Below are experts of layer 4 (counted from 0) of a mixture-of-experts language model. Rows are named router (the router's row for the expert), gate (a neuron's input weights, with its number), up (a neuron's input weights, with its number) and show model dimensions 256-383. Each number is 128 + 32 x the weight over its row's rms, rounded and kept within 0 to 255. Numbers have three digits each.
Before each expert's rows: a language model's description of what the expert responds to. This comes from a sample of Wikipedia text that the model never trained on.

# expert 14
What it handles: Opening quotes, parentheses, dollar signs, section headers like ==, and line breaks or words starting a sentence or list item, like In, From.
router:132144098121093106155100145171095157189102154179139075083095110073146064117119112149093094168096105138125108127161102153179121076100095157109136185175147125167158157129067120121096115146147188116143198142142157078128119070101141106176110152162115122141164136104174131164129188183125073162130156145152121085126159103119118124137134106106178125083155088120133141122125132154094195067101
gate0:136123132153179181139111167117138127143129205128149131095118141125147110133133132107075181152162088170045146142096030133157114141069126167094111071111121070161174121110112084092151142166090172127174141104094075094150167138093135118120133181071119100073120076099107162117144116106109196146183147158082179095122163145199132155133056082115033148125095097075147132128110104159139171105113
up0:144128132087107075111161066146149130137180100093083129149133161117105195137182127119157107128134146118188119116193184116144132120138136091128105227143121181116144090147127137161112103127153121115069099135131175148059142125150115109087149121149158162131090182166150094097137149117135098091112107054075035187139068114083105120138160176132127156149135152171119088106155133090107087151173
gate1:159116121177121129072129121189108152162084159097049122098099143078161144166121111106105141126122134138140129163175102153141080129144154120165108118100122110118102119105198141084048095073142111165150127064133221210077122104134088081160061132137130091123119128100120091121147152153112128114088127114143145107165106094118197114108108158101164085115096086061086141131164108113123146132140
up1:097175071113170105087130150127120107146143164124029155152140156079213117163149139149131164150145135168170216100134125137131133109139167159107133077095132074103171150122119111112050101109098102133134103122091153155084151094113130112078098083067141057107083089141119141113156154140129109102103097154143139063196099054155131147096129094061135101172100106098195071188161123148117113132154
gate2:180141108141134124115114137166118192171102190097197114147152142138133098098145131201060103079081149103152127131195096138116117125116152094086123132082125143089119134131168190063108127223102091109119118139113127093064173143183194128178070134099068168137115147124063172156168055046106176135190128112134164086083103143137135184157085060156155099140126153184123146069112074176140148141129
up2:097098127085107132085180094117172172155112157077101118154136132100097072125146159168136052123146134096144145172148073143133133108119101146055137182119118095106160111112169155152102123198165108126127051136065112117069099100114104113157071109146094097142096140158166161164115128104117088134195086085095136117074083097144075164088119109142173149099123179132149093141158121144143155103120
gate3:111073160123129133143162143073125132123081115160137082172104130119103172153148130147110088082208124136158152133165090181095190107087114111105170120095143123152148121176108139149155095127108113141117086094088148104075099119138133106131126068178209110168093176101134120163133120145132078080118083109192127150118107076090126149128138060132107167132192136129159145146109096125056146086120
up3:124125092118126153050125158207073115120153115143157180105188143154105085181139155108182167129129166129092187070094180132165104210172163124124041094115101110113138142090168179146112113095144134126111113145109147181153152103153144139124142134088158173124143136134089110109105088117119138098112132147106143154138110131167101120160078160088164116083135077183166126164128103068129099125138
gate4:103125130137180148160157118086138102169053093075132171129081127171108111137115166151108108134135098135120153130084142156105090128141104138149151129117124109076190128136125052141121140126161106093167132118131122139143144128115150081117120073174170119163139129078062122152156065133146133124117121156134174121126163134146120126140127037141104105100144159127138142133124104094190142154120
up4:136054127120088085082088147151105165136114164123128150185160084069137096209155160207126091064150131180147115103207085058157127141089146113145094093145119114097103106111139105159174099179174124129113122071103103159131130151116153130099194117161163130107098174125172104138131127090149094217075137063110057106122133047152111129118137124124104165154133118142121153090129140092164088150155
gate5:174067161122098129078154170094136162175134136158129154133134140205171141163159135162106130164176168151127092126061110174099138171186142058085137057150164094134133123197111162132120106105150115136158075102093118131085140118215129168128093129129101091083155143118142159080120105139088098126148152144125100129124106120138189098151088107121096196076085125116091124133153096112135159164150
up5:147169175136160167146145127168144111092061124076090137118177215063106138127137175147128103101134139079113181107123060139167182081090146204159114135192110211084129185131118088122147171177129175165198155142132124127112151133105099101146135159082068114176098146104182142143136105086170135141184117132133085116125182134128055100142141164115175066132125129068148101146121151087173151126139
gate6:126086162148087112133069104171145129162140172146147080098113146150094087080182091104100146083128137182097047141150123138132113138069097099124159146144069154112123120092107117085130156179082199129116190121130117105131068088111120124184140104094150169150148039098169142156114155080145132152102194114164132117153111123100089140142109051198106145146113139131052131091123075130186169117181
up6:185121111140131181139157132094097147090149143139096207170138120156124156124095185138119163110085138129109110147112112141079053185138120138125050111078170130131117128172124143168158128077102110032170161159120139136129155157048125053112177133184161109138110166155141095092121142166126172106141094150107169190132197176128138109127112174098136113143096107152093122092131183133095157158101
gate7:151128120141128139165103058096108081151165097156101098085116096161204093170093115143136125107114080156101117217136104162161172096100125086173142194095121141151096156155139107151120151169068115171087042105150164022184114153135151106117113147143114130098180183119119113195085170135106127116156106100113066067130144129116158160141132108083123150161112081091136134175125104151131168187134
up7:160071162169165087143060132143106079132143174116103108147172194133132113132163121109143100130153124145158211089161112143135087111189084155133119183106143121137135102163141119108085081114096138090086139175170124132139146087165103126188085151106152068138195110111129145120092170115117130106075128135139174098128156062134134110088101162145133114127163087102116085107159106140178095071147
gate8:117176126148108150135142113130119172144117138060107099105132126163145144113098129100099165162071118131167148145082151106102116128129192133151139081157142128095088154140111195104097133122092154135100177068144114107141135129142122209129102171165093092084179149175172135129119114099083131135159186161121104102118175137114125106144117077151163112069131146106084138166130124144072152074127
up8:119108163123182123118088115170199088104191150158141135095117150129112109127147134160165177118202152108071123097226101141083111132156087108098114139056103143134180106161194085169120113142174101130114105176096117162101178074184119100114146101095115103139125094121118118071112131093181169127085106107121159172073122107155132151092109181086127181116154121133123111138103150099147081116166
gate9:084118127146121163153120147134086139160136128127100103169100155145128107138149165153117182078112143079109157184160108136121161107120143134164119110079121153155117136168134139092062196097069140064102162201142106073175133142167136165153152129110101104122142117158106148154118153112149121104133061131128159157114094136115115125106177130127092104162144188117099114109169126187133109022131
up9:084093123125063133056191183107181141173140152125144103114113145108077128145120103109161134125184154141159094144123136062135163148137232097097147120065125100151102042090104154155169124154095130131176158101116063154115137120137104103081144127092089125089078109141153139144052143109129122142102167110149164137114126136103149128093100206149167130132134124190102166116168177124144106091164
gate10:045101137107177093118178130127126116142163111104115134158164132129161151146188103135117129151149094121131176170169137057131138142094149170118097180067133148038150154102070156134181147160116134143098097155129094088162085167119109112090180121118046092151148132137126130152156117120139070126070098137084160158176060179137161150133150122162020101180137150168139097104106188138094135162155
up10:165086132121124143161079109146121121096140180133111140109162155208163127140115110187133202105088159145088199119140160154111113110090071155132121075144138098141076141133160106124140174057120139139133126121126161124098176129171152140138125079114145108064104089172136132044146074097168149150156116151164084120102105136144127116065074070159113181194092158114151069083133118123133106101118
gate11:199101103139152145148142141073113153103089152156150121185101109142120067099126074106160174099139117104089150154170118121147113158108196142135130136151101099106101134095170159142102127071083066147105195131143134077148091150115156098123133102157127073167159118134179095148197113191169100158086085120108100131045174191134129110140116112109107052163157128150156160075088140144080168121129
up11:100146124078151098201167126058118115091143122126117137158120117008113120088124116117121104137145104104146092169134108101139131136123143132095160149148130122134141096150172161134085147120107107121138145161107083123097125157160139078153067138141150120184145123178183111162138171160157122135116133120128085097102181167096091105136156152138137120119128103148130155089101173118147141143105
gate12:153093112086089163079150075115143236162117184099128086126094144128176156130110050134159087205166134120101079112146103149122132083094136115071183156145143133109168084094153144197087129156102158124122140075147065075173095151080166120107160107153124136161164115135165148146150188111139105090090165116096146120107144053114155151118119138163150133195126112152118179105151123118109129106153
up12:127166250163141139126137178147113092112168079099071143122168163127098129182145146112107164113121151098161201135157130116108165132189107141117143106148079150130096139133096181110136141102138110104160168162127175170088161138204090099093063114082109044101126135093102093107109107099084124113168165125114125150108139157160077071157126096115130075098092116127187112152097160092148110133080
gate13:095173154178119146148135094156138141142096174112163130113134132127159098127085154125100181107148049147074179110101101075174137138162138081115136158120143135115113093102062094150111172136155146202107076077085120085209114136039178089153134129142126107114132149092093106171225102120100105118123143153127163124131131094107197156118096099123115116174137105146175153101144130163193163108132
up13:072098164107138112149136122191206112150071170133114090104129117122102088127203092136129120093096124100156158104103165142180117063087119111121112153123095074126127165141196118145039112128097104093132078132125186126118168099133194132136191081053158094109070100092096170134095131133121094178100073171145115137120086116125096138153117165161119117127171173081134115158193133113149114187124
gate14:104141128131108140143099111131127107136159129106142144100086151130064127124127127137175142174132123086156110096149101124105159179154105180103129111113118168040158152123103126202133134132087143103129168113131113130122076110128114085096148151163131156088101101132162092152171151142143160107160155137075146134150146137144116150108081150140111107056150157159204139167149134082134085125220
up14:177130145116214062126142120172106150120152108124111144158134156105153158131119133158131118103130114114135152074117140144107147069110116109072147096176148163165140099105116128121134073120121103128092140089131125137071122159150162174144128086089167084168156172121123119129127124160080106167052087103149179116121129087194125052096148123138105116153105183086123115164157170174178151121063
gate15:149134087060138163139129142169122124099128132119156153123122123105084094150164095133167151169165085122138190157190087200117106074145104167123136174141055153192156142122162114106080095150108168131068164125116129095143097130126180083176113175088161162161178122105119121154083174146172124163138135110177155067083176175138142148144080112085115104122132127140116148084093142141177140129120
up15:165107094107122137120108078134102141101076166130176104128097081115089129103167146112121148164102065156095134190214111141179146055092069194136113191135068171162105155139156121088086131138145140162092196105123078060164099126119150100168109152147117167162138130148097093143086158143184119146131104115175069074126165158119161104168131136132125113130099119118044172071071136118122150159119
gate16:127133171079149138132118116187075170129095171138114134073122148133132134092089062120154111175119099154126134135151112132151179092051186145055140139155161109101060137148157109146108165110160140171110119120122095094126181125115157074149109179096099116192146126167153134193135131144139112151108155115125119082133144138112079118106102072167126101090121159149049164089155037154105167145145
up16:113131132100140066107163120141094085126167111174173117107112127189116153134127175159126137095194151133185172180168148038140162129097107114092098136086124128157142125079091119135242129116103103166111130147131143150147127141084135144083150131145131119094092166102156123096072121110149118102127086132069105180135086125114140170051101153147105181101129132140122100129159172121182112084188

# expert 11
What it handles: First piece of a word, usually a capital letter or short opening chunk after "the" or "of", such as M, St, Ex, D; also coordinate degrees.
router:124117124130190121152104166142117143151135161168117113086100108091224152094139078099126162181126143086122182122118141182128176103122073139108125126174115166147173163159059120127100098170116163121111171149110169169065106081156150193114147162128115082164106166143107135135166151222097108120137171178124077150180148101108179169106130137105157125117128141096138169173195153156106161099138
gate0:075152130098148158158157059128129176151090207079153134132213103090135183065102137114119117128116104155048150127104119181102176114107126092094170113198161151054140138126140130130092177178143181137149160222116127104128122117072138105158133116160142143083102126107074153189178129137121123164136137156134101106189115116103101154126109072141122185167126147130148100143111067180148148160083
up0:120074130080164122064129117151195150150126180136146110187144127000100125147175088102104156140076154100152141150095108105114116105167096116156166126127069183166131199150142112095099128139143068089115102186126120132107134105122149137146145158151116088156101158130183144149117129172108140203075092130131163089150133122105098147102144146122153178139216131125163112133144125160133092139122
gate1:155123103156170137128104137078162149141201114135092139156161203140121087156142146139121182047098126167089161121091103157085151179115161094106141069160154123092121120093171168106119105090127100169184125137158119150120133149121137158131136085169093150095143143149129090176096097126124126127133070092163111127145146150137109128105095099117177124165147138150123164102160133205140151141137
up1:140093146153153173106155141125104119113179155166144139155081137111105156134155090108122223102113150154124152120121142121106131184123115126085124147115118074121093114132185103125133095062123156156136090159144136087092111101134152185143143071111095119111135162108135101157152085162140093130163096084140074145125107092130128094112108115111183127150100111121167189137140158149168099134117
gate2:103159127145128196093105127086097120137169081118114140131061128107162111090118078098121170105089119146065157222098144183102166105084109140106198131192153109152146128113102113156176101148077138143134111089129159067147123119102138189149138126161157123117019159135158133093153115139072111157150153141117094158153107144161180097120098149086116079191113173160146126156157105182129096109151
up2:143109142184136138140120191122138157136068081106130084159072108172061134070106150119146072143188070133130118153136134117082152077168096181122084157132175173155140203142148060129126067121092144111154164177142178147085079110143156182127090173086076184139146147091132134117148169105146136107107097125035131047144191174148102182176124091134118072126176158100119137090151137119136100122147
gate3:129088087124074135116091145182121105090126123156149136129061091069144120117113101111127082114088159082140151105159151179113140074105127071125089094130144134151170138113138060103102125100142124114185142093131158090100084124115149158123155107133161117120081137137130113138140147214145087146168173138074030114105127148129191209075116140109143115075094115144124115163175114082175128080057
up3:063091125108104147123144084126151166102190170114139099116126107068121144118152076154098137122167136138092164131114110128144115078165167171101142141112092067175217089131100128194141208154130148136124143181082163109127099124107092153100130179077123178169133088162141118116103152160152089185116127134135123134100151119157148182084103165092082129122106134175153164157154118106082143091082
gate4:122142111130164132138115095158106161170131151183120179156130109093135145105118079139169118117130138105116153205114154115138181091106120077137125170115126113139133131129126008146112152140114098123105143067086088092081068101104161156131176120135104128147155102131116062182142131182160072143171064060058106122161120137106139175073157168096144135169170127088136144096134133113090106135136
up4:126054179164115148107107123093119111126137093137142133116178167188119108135098193111134146153148097092123127147105132096100093148091166152085173123082204118139065132125174148113175120174035192120094152127166103114205096115130162169085155185152128057072102105155194120115121073107067130119072119123106160141102108134146111091162118153137154160116062132154098127091141079111052110152177
gate5:106124183161128076185159147166129109153133127176132153117121158095171089124147169192158111093117117074090142143074121087115132119160090120157130132138121136059195159114129118182150145158134128141130115111101131111054167128169157071094127102116108118147106148095103169066118164140157096147127135113137128159113135137127120171148138114125140152136058119113129082129109068087132133102094
up5:062139095174083096157134123136100110120138126201169135137106149168143078170109199166160125094112125077078128137100171102124148109139072106129111163123153073064173116144133142201113135163132100202114108117108127125108122114135123147088154123108171062140060127098149118116187166109181128167164132190143086114094098139104135150122137100152118198127105113197151117149157116115143148089140
gate6:133131107172088123125117209138075101152109130143129131119079112172130173096107128089111148122173131104062109103085124111087083088160115089141143124113199142065124158089123145159108106128109141149131136078150170107166100130125125160156170159144129134134146008110147088099182151130162133093152096147158141152141122152075188144099069176099133147064130102144115119140117131128139105071136
up6:094088093196076118054100161096101120110119139168144113166084111157139186150077115154157164130181163119119103119112106128123118088148128086145141080093163164145103068085137110095119115143157151147078112081042165134146096148115087171094107120078133135147117089122143136119149128147143072128131103110143166144134098098147123157116143128147060140058196079159163183112091168126148127125138
gate7:142164122122080128102154182116104208146104161109058142117091121116160157131127126141159086100141160073156132091170163099151129111124095031096093131187065198123141076084116128124124056173126103142159096072123190157104118106161095149121121094156162154214153125157117088156185139145123108103112132082075124143128114112137083149144146134044160124108132128151139155110113206114094148088155
up7:131128131125200112126082132186134043088129082134174131130149125102135133111149111088131102128132107125112096178093102148086126108139163148116161155116149113150102175228114089121143191126133190065085163185141068083172117132107130093149117215116087099039145120096077168123115153095114136145115110169165150119107188177142097124067081102158163105071167156104139129140132097178104122191132
gate8:168131149130099184139116174084121165206105098110148124110109122127163084066193170134117080109019160080175119123054096144167150139127113036139126129133140122115150138136112145164030132179158138111090081155071182083131110107119198093138095132179114124155138091080129136192096090146138093157158139135141154197065122141156113095109115109088099115097152127107179157109126072127145162143142
up8:140109071129145161105032155102189165129089054163130122147078133206124142119180144095093140091062132097155121137085106107169142116068139103156133151172171098165174107141172126180095151144144156107104116079090170095102074122109139147141149087188137084129067109089127133126179134128149137121204135171152162169107121091144138147114154158164118092080138130151140182119154057127084129190166
gate9:082099130098096172127153133140097150051140124124116180106132139161105137052140169094175138145129133147124099176124151147133159065174115141062102203108161091126132135127075113124110067124102122100126140122184139131156109166166121100129115095130180100149105143106144102107164081144159172159101140149162102137107112094171142205101152154133154127085133101118091068082141149080132115088098
up9:180147177130130111141108129090095130166143172111118097149172111139132098153144152141132115130134132094168135107167107142151087178113165109123109109158128122148096105152202135165119131167153137195118112156104133097082152131052170133143134158091060128093115150117090168110087159121149132070132132105123065154124149154097148069175045165157140147139173106114119119238096145154173129165158
gate10:128078084129118142149168140105146196128092178096075164126121196122137148096122122139061121099069126101112188138066179156106141186174119121109131137135118187104178131071116129122101103124116157151147061134211157145199150136127074177098139175159208132136142089118141072102179132143130144192121095119171062106132125149179132108145126160141152133107203116106166171099200149137167155126094
up10:147118182070107145147139165091149053136163105133179078106186110133159091163138122128161120105184120134170085037169073096181132101081164113133073082118120100155096117149175100125164132140107120121124132116068146127126176116175169079163095145170101092111107104160156133102048128115134143078136185103103196177097153127166136140114143099078095095057150139136018087130104096116140098118188
gate11:157135168164118068172161071125083149126134159156069127149085183152162117170106092159122113168079114080120147139094158113153132092079155085140089141150100187112159070124114155106146083190166157132156108113112149187121130171123188111100138129203177129108051109116135113159176167115122135121163145150077090142139100099133189236123110142080111116123098114165100139169107135094162178115128
up11:146112137183129115144157068165065106119096126170122153157071108165133092179063093151091122096156099161100125173075107126159136078131094108154081101129163107147159104084119123152115082142161137178145124141097124144097121118101181148076121076149156115144071148077084088195164191196117102110146080117049140103154069108076157205131102087094111167148140107175124170163127163123166178107123
gate12:109158174161172154112123129116142139101148138134103125109168104133167140125198067074105117095164119120073174139111122170140136101150140149168164139110129126126139143186078139106194082123116084171119069080145109121087116181099104177126145093149179143193123124114124102073115138155176097200076134105184133133123143096126107150112156177052081139162117121149071125076101049147091124115148
up12:113149168183151150155084194109114175092159125183097164141133143194179152168138127132164151082137131124084172129102114164066165120137155065136162182116139123089126099123135171124231120141102101133125091077126115107079105191093093195125147087163177102163179125095093103158154170153148104177073112122158140132214139106159156186127139194079138142161102158164124103111133103171156144100154
gate13:219073128078134134209115107136102090150097143149114087136151111094174127146108146161136061080134164137096050101134170159105135151075145091175133109147136162089109141150143158118073123149147137167126167108204106086094132110114105163146100158165122172132113102168151105136117158105089142077127134112046183151137114153151065130092139071160183064137099088097090156105135110165149129155186
up13:100214126154132145148163105152044164096146146111125168101132159143068146100154125154130140114130103116153179088136105127069104130148110146092191121145088090152169138129100131148204112137113119147182093085118202157116171132129103102109120126147098097086143145111072124064122161133135135122103135138192097163120106132155178121102117113082145136124148168136127086118141186076086125100076
gate14:132117127083106107151135087069177135104115134167135171146083169100174126146111104110066061147135115099115155206121121106149177097140126144153183164097174143132089161084127125145148215162147088157121095080104110092131130165110183178111069166144102140098067117149073187124154078084142114115184151118079100082102087105114119095124148110123140102162164069134110206183148075133185151214152
up14:120134082102150161155093130137082137160063166137150061112111098158190090120054143102085109159136136143146041100114150120130088176168133117154178166113117102111075098104165186115116135108141151201174143109135131115067127115089107151188082107087076131126116082174062150133132139104091153137170114118144104113125122195169109126108105150123129065156136125137060165118107076139113145133110
gate15:145137178087137176168120125152140113088137089107090137120139160139171142127197133083142156132081154131176118090043088131125148142108153145152156130121127112185123088067158113169141161145119078146077145174102143132151152123136209140157108114093146164159104121119083107146116151126082124122109086132103129091124147186108133143097104111109164133154082065123085134095072135132122163162123
up15:161109172081118159095142085124142100106112149158127179108113127166159157114159091080135152108105142131159142148147082141144116075130156173144137115074111142171080103095176149195179224145127116162107115129075157076106183148137147149107100111094104186131109142112080106115139115144095128145132144107177161135077108141087148122127144077100125188150097075149121133145103075084096178183112
gate16:115094088184097146139128113117142135162171091165151140087128169137117126095109145193119167114103156085064101079157134170095134113148127126080173170099159187089128151082115162113123183175138151115159126083105141146098112128102180132096125129111124167115141125154053139128159064086146142124119113119070096198146092113131152199094032163183161083132156085153156121078118130157145188111180
up16:130083049131118107132121087073180156130163107153102137123083115129145137083068114118096167162076085110101118163157172128122081128154095110138127201129134214122125153090167082125103193164109144157093112045137112124146092158126154157074158118153138152159134117146160135053174099093175153120161110136082122143131100054139133154161082178183120159111094091126152147144187074128124126092127

# expert 63
What it handles: Equals signs of section headings, first pipe after headings in results tables, and infobox labels like by:, Born:, Genus:, Website:.
router:173183151070099129171060104129139084136122128080102157093178150064154147137120111145178151155141162105141138112114099131098077128140081155157117146181094111109200114186121123105136088129119117119158106143102135170111134062177139119152106124178130186123149156147107144097117161123097092164119103192106112157138198113117124073131061158104149159108139086122129139121120114094102109127098
gate0:075121076127130122159139140159131087154133123143186103122104109078119110185172090130129102096158137096213112118163121147141077039113067132123152136109082137101099143139172125125169133135153123099161088134095146171134077083139140161072146092164152129144161134124151174107104146206104144067132145114122159149143112152145092172133154123124148147085112156137154117135167181116103122205157
up0:152171157115137107197107131164084134127140120158128156139115076191151173091164135135064142086078110119098167099154149124113204123104162121122118068119150152193190134141120124110141161145158123077115203103141076132122159114173158042193121160155096148076104089108138105098145121144095119156108106121133143146077093133111175074096115064149137089116065141115108106151125165125139136130153
gate1:135104136135094126089100144131199144103140108116135134196172133080142182114133181185116141129097189127175040097090162130158142111127143086133128183154112111090126109117108092137116111123151066075063117123140107129162103092181154137096115097137088173128191126174190158112138072147144159158122120105133099137142098167110124115139122164117124125169129082112153145132134143101098080134150
up1:111139084074130131158154118111093106123153124065140134068090135150108127140143100102158097192152032134102126129202149106111166184128086149101130114132160085139175127129091156091141145164113130176140120141116146141125131184105123131157127154127180139104064140102103118084133165089089091059137084115089150132127134123138124163124171124139119075082117132111105088081124119166166146140135
gate2:137100170094128126080193105140146159157132084050117149127165151079144130125071108175205176119076153107106143140115107101053145144158097109135098159139142148123083139096157116146083155162133109160145122105122147154144106118102148134105208129169160138165165136129150091146043100145107095172114114128142111092168161148160163147158146119105093138102036180149145140117115063126126130127067
up2:189128119095170122117080103118117138109162154114123159099142149099121102103119099150185185103105142076134185096086105173103104076153161109163146129126182161111046118139081180157130110142130137110097130133126177074105119093165095150096109162144119097117190121127122147195210069135185085152150113137132090149157160116143142098131081156127122116106137091161149104130109115149068152116101
gate3:119122137095117151094103115064086113086146118119134121085154140172122087135125167122129102159065135135065108173147102131099110152161101113122111205158175130118133165184135150062134110105076098155143105145086162163102139129114131075195112175112116192129127095123178119146095170117130136175198118127087098083143118086109146094147117163167084127090147110138151117112101219168149161110165
up3:161163128037138187127103116089094129066111150196185115100128030153119090166145177116153141110118075106112111174121117083131111097131089123130080175131135125113153165182125120104104112154116116166144054125131119113179148108153117126152141143152153116049105099141166159140128105129220138137170093135133118091113116184078137132132124133123151125079124090153127133116086173136164235088132
gate4:224132103139177142170120066132139139138134180144119114144150096164102047065135111099135144104095127090160108115123135202114082099108122129172065132100100179127088124097141084139102098139166158099179117109166074164194190067152143098164089115175136110115113136113092076078156138121119141145095123143182089099146139195118105086139086085096122094134132125139110121155077194112121103137138
up4:141149132120116177162054109093144142136118138150116137117180133161116087106130114160122150099060117131096087158137118191086098079090175105129070121097114127090081113053155049152158119127157144112184075100175104196138126072169201106077158099119136176162121161090112078102161109120122093176092148138152083101184122151105124130179136154146086148129138152139140083143105138147091082132080
gate5:109093116083110088162135118165097060107123139141108065175149116102089141121161138100071167114126149075109090113173124152137155143131116135173148077185089124149086084163114172128119123102123116091104119134160119188090095188118125165060150169151095139158148104128051133090132134172106125113136105135188185128095121158134137148126144162159095137059155106170143091184124165140135138115148
up5:103110156077120091113076172070165120085129149117078094169113169130123169109156125149089146075098140075120072177148180168180141177113173154163191109113187115087114142105103122116102107094107145139100111122176107123099108153139187161133164095137100160155139134102033110086064114110119131159077112143217139110132177114154107148125151075140085135136110136098170131115121120153198109072162
gate6:198145109142135096182067107110123130168150103123109105109146137164141092148124137120220200202142114116081147119083108117122141164093142108066129189168119046108087117102064165141118129091120180139124094187140169110110096160126112115072199126161100146147072134142082110130201111047142103152164161141145154179101137087161081118109079151144078138154104092129109131119129090125149124098177
up6:085092151123108115126177107157095154117086133098193135206109099119148154131116124094023027125146098141166114133163141133164117137135068151122144128111125181116202168116103101077126089190143104099153172080145072100164134110084110102176093121113110090108172091148209182141112163154120092128095149112090190089128115170128130142138177134108204102110126120113125146144116160132172151130148
gate7:164170145164155097157061182103110128146174130134076152139142113101125064085117163194173119099163193102135104131131150147119103157094155128166211097128133146112107095148137123125167134103078085059156059100156117114127110201148176060095170092087162123119037113065171133132120156118160139184093104122100145153131084131136113115122096148110085192142127141133064077107092095100145078161175
up7:207139066101083103095141161089148119102088148111193094110109115186103152158113163098175092103092091152139161167122086112068130090107131148139130154050127045094088103140195143126115127126162155134131150105123129159094179114124081142110131190132130145068128112102129123109117144153153082111106058107100135118091106171101102161165146123074048106111156105096091120187116123088098161133108
gate8:151104164067148119084183082179155214186116183119138106158157166092193110111131187056079117131149107137126159108096150108106080172084062147139098107167116107100124067083087124179140099128108139097118159129131093106140133086137162127121118113123142165058081107111097082053142116187143184116062096174081159193105172118125133135129106112130130136146098066108145115131137128132144089064119
up8:136123084141152119123083202153115089050153112172144141150100154148085153165188079175136129135121121143149099154187114193160126091079154120116132108108109156147129150201196080124132133125156127146053142152147185118054129135112106067188146171129111063179162159129139129143106153111138062091152127107190160122100085108176103133111094126047132142129172122119108154157142167111102176152086
gate9:109130123128132151125126124090122167063126112116130130092089143130059142099125158184136160187113126151140152166150095126134114137126076147119130110180098151153123223153152136163137155103104124116092157086108142163117136123121220150162156130114155138172129173099183178128143056106164137080152194176141116097102137091111146077106101159130151124157155106154163109102171100137124110186137
up9:127118110120177149141177162072139131074084131056066147142111164173062088104094116211149159130134100111131157214125104139149126158116090112138149121139098122111084219148163143159174172128112072121141113095114114183116127106111238149138146110165164123180184159118174187110113041080114164105092136161142092086111142146128146070142115180150116176144151162127098052140161114144132131146147
gate10:129176159102136121129148108092102118153149149126115145178167130121162137132146135136163125141136083178154120157121075137129155097124203113102043138146178203146152047109156078140137110184078115101112078145085092148107099129160075152103134146150149118107126143158151110138166139135150093181142100161090102121136139099139113158098182098124094145145136135137120122122136101155108136135119
up10:095099117154163080152110131144128123092154145071160127103146102067130100136099120139151136139128074181110057097151137170108148181097125157119161116100108099095178181157124094105161186107091105166164193144129131090156142159146122134121187134131159106156108144179148091103114182113166113117118172168120166136154145100138157141087170110128117123130136143117148096128100057066165100162187
gate11:099138158130167116182115151100121153112127147149084127176106144098127089101121084112114134069164158092167126125179120118086079152134150116171173135180081116148130157137164130181157051115103112166168114143124156093145115202128209131116191120067114103156113160109136148136141129140115117131143131201096142118128176129118126108086119086084154119127196150144114140094121170156168086093128
up11:156138107135116174144164106116139068145142041073097080135110105131115207100134099111099151118134110111144164112112068126121137120125057140126085106113114110154097154151083147074066088157139163129107136136164127117111123089153080148143026147158107114090120141127116077146070137141160104114123081112174101149147106126102032124156152186174159113132145091173122138140112176144072141082118
gate12:094194198140139168151128099136128128138117096055095150159133190130157154173117110087194143112108136103138073045088109088156192077138097135126143151115089201083133045189134139153119133140088092086143151098133120091086139116109092109094094076149131156178129100166152199122132113090163102165069129098076144086111170145134063103110120141060141123147059104114098092112143152140156135140144
up12:072139170142158174113079134145141107132093069046110137166182158159151182183084076143175145082109131112108082075126091055119185106146065166112110096084133196049121063118183140204119186129111105126146149120116139129157119157128089164088129112108134138168154109127157132128099127089174123185097124111081122085115167164132112132132165160059144129158129169164104094109117168119162092134161
gate13:069105177110117091150133165115141159145106104070157120082155174126062178122107152154164152149103145155121165132121081132165117108191165094098125141138179071137102123107144115143100161088244142136164156159116227178144179099124121113151057156129142107122109137077140079118040146135120158108087092130135136116150162151114127091137160169137100164101087092144139119095092108101136087167109
up13:091151154129125136151146159082159137154090075100131189110148131109080093092149100157183207088106113157108095119075131112165131138153135088126100125140152077091106097131147042157138162085191126131148145101118200150122150134094104102089084109162089141105103150086151089140092158099128126107085071154101057146126180179120122100122137109164099146098136104142192128116109102166099065135143
gate14:059133116127097139171158143121125129181101121116118153128113203074112140128095113141177195110091141103056173189149089155162143147108169127100100102104177111149170122134142201198114175085144171118138086123115108170161143128101154169121151111107146133124099130126126118124153087134073102119120096152168056125125194156159112143091155134144077182115105156157143154099164047148092085149142
up14:189151132059161116117057111092127109085135155147131158135159179133184092122129164070105133096154111138151170128052155176097178124131108091135159101147052094177164100105138149211135075151183151153163043137203129110104151155106185151052147149115177112078156113093152104098098084148103134112132155142111115144090148153076184087125111082129129168136177096178160116152119123134129163120115
gate15:158195096126074163145104111122137161110104091107118145151136094138095081139101131217173140151152113122118170129128119106146087123093091172134138180111147132073158125095131130136143116152143121137112126142157100137142111160188088174082154062135122124119107151153110108142112152106160152136176081173099148148084132130143140144155114133128094168132128135133084095160109111116141083126136
up15:121140070163152157118145139102166142113126107148097112069124109173082068153139109135201148124109075125112136105151105101118140094130127133140093134121127162100153179157092162120075111099138106149113043169202166143157105162138176098092148161121091134139123094173109197125086250087135105126104161113135182097090112119148120095100145103067177154122165145112082136148136100131126159130165
gate16:135144190107212136149147109175123114104199138106063142109141176077167139092108139145142123141145122120144141119126165133147138139116154119126186188121149119075105202080192131127144114089134176179167159144155078078152106161157120085056083159117120109167166172154055120134134152125117131160086103156109130142150132106186076140134106166099167136142195085161108142129077095125149095169150
up16:105131115186103090104115144147118125168112115162153114103151090150112134123151160065137109097155137103130134137099133127093113131160129156175158108105078151132170141174099110115092130153139073163111132132168115126143141107122084169140157078141088153116098063179206116148114078125096150116187121147130188123087128185108139141116106108158159088092172152120124129148202203092165153056115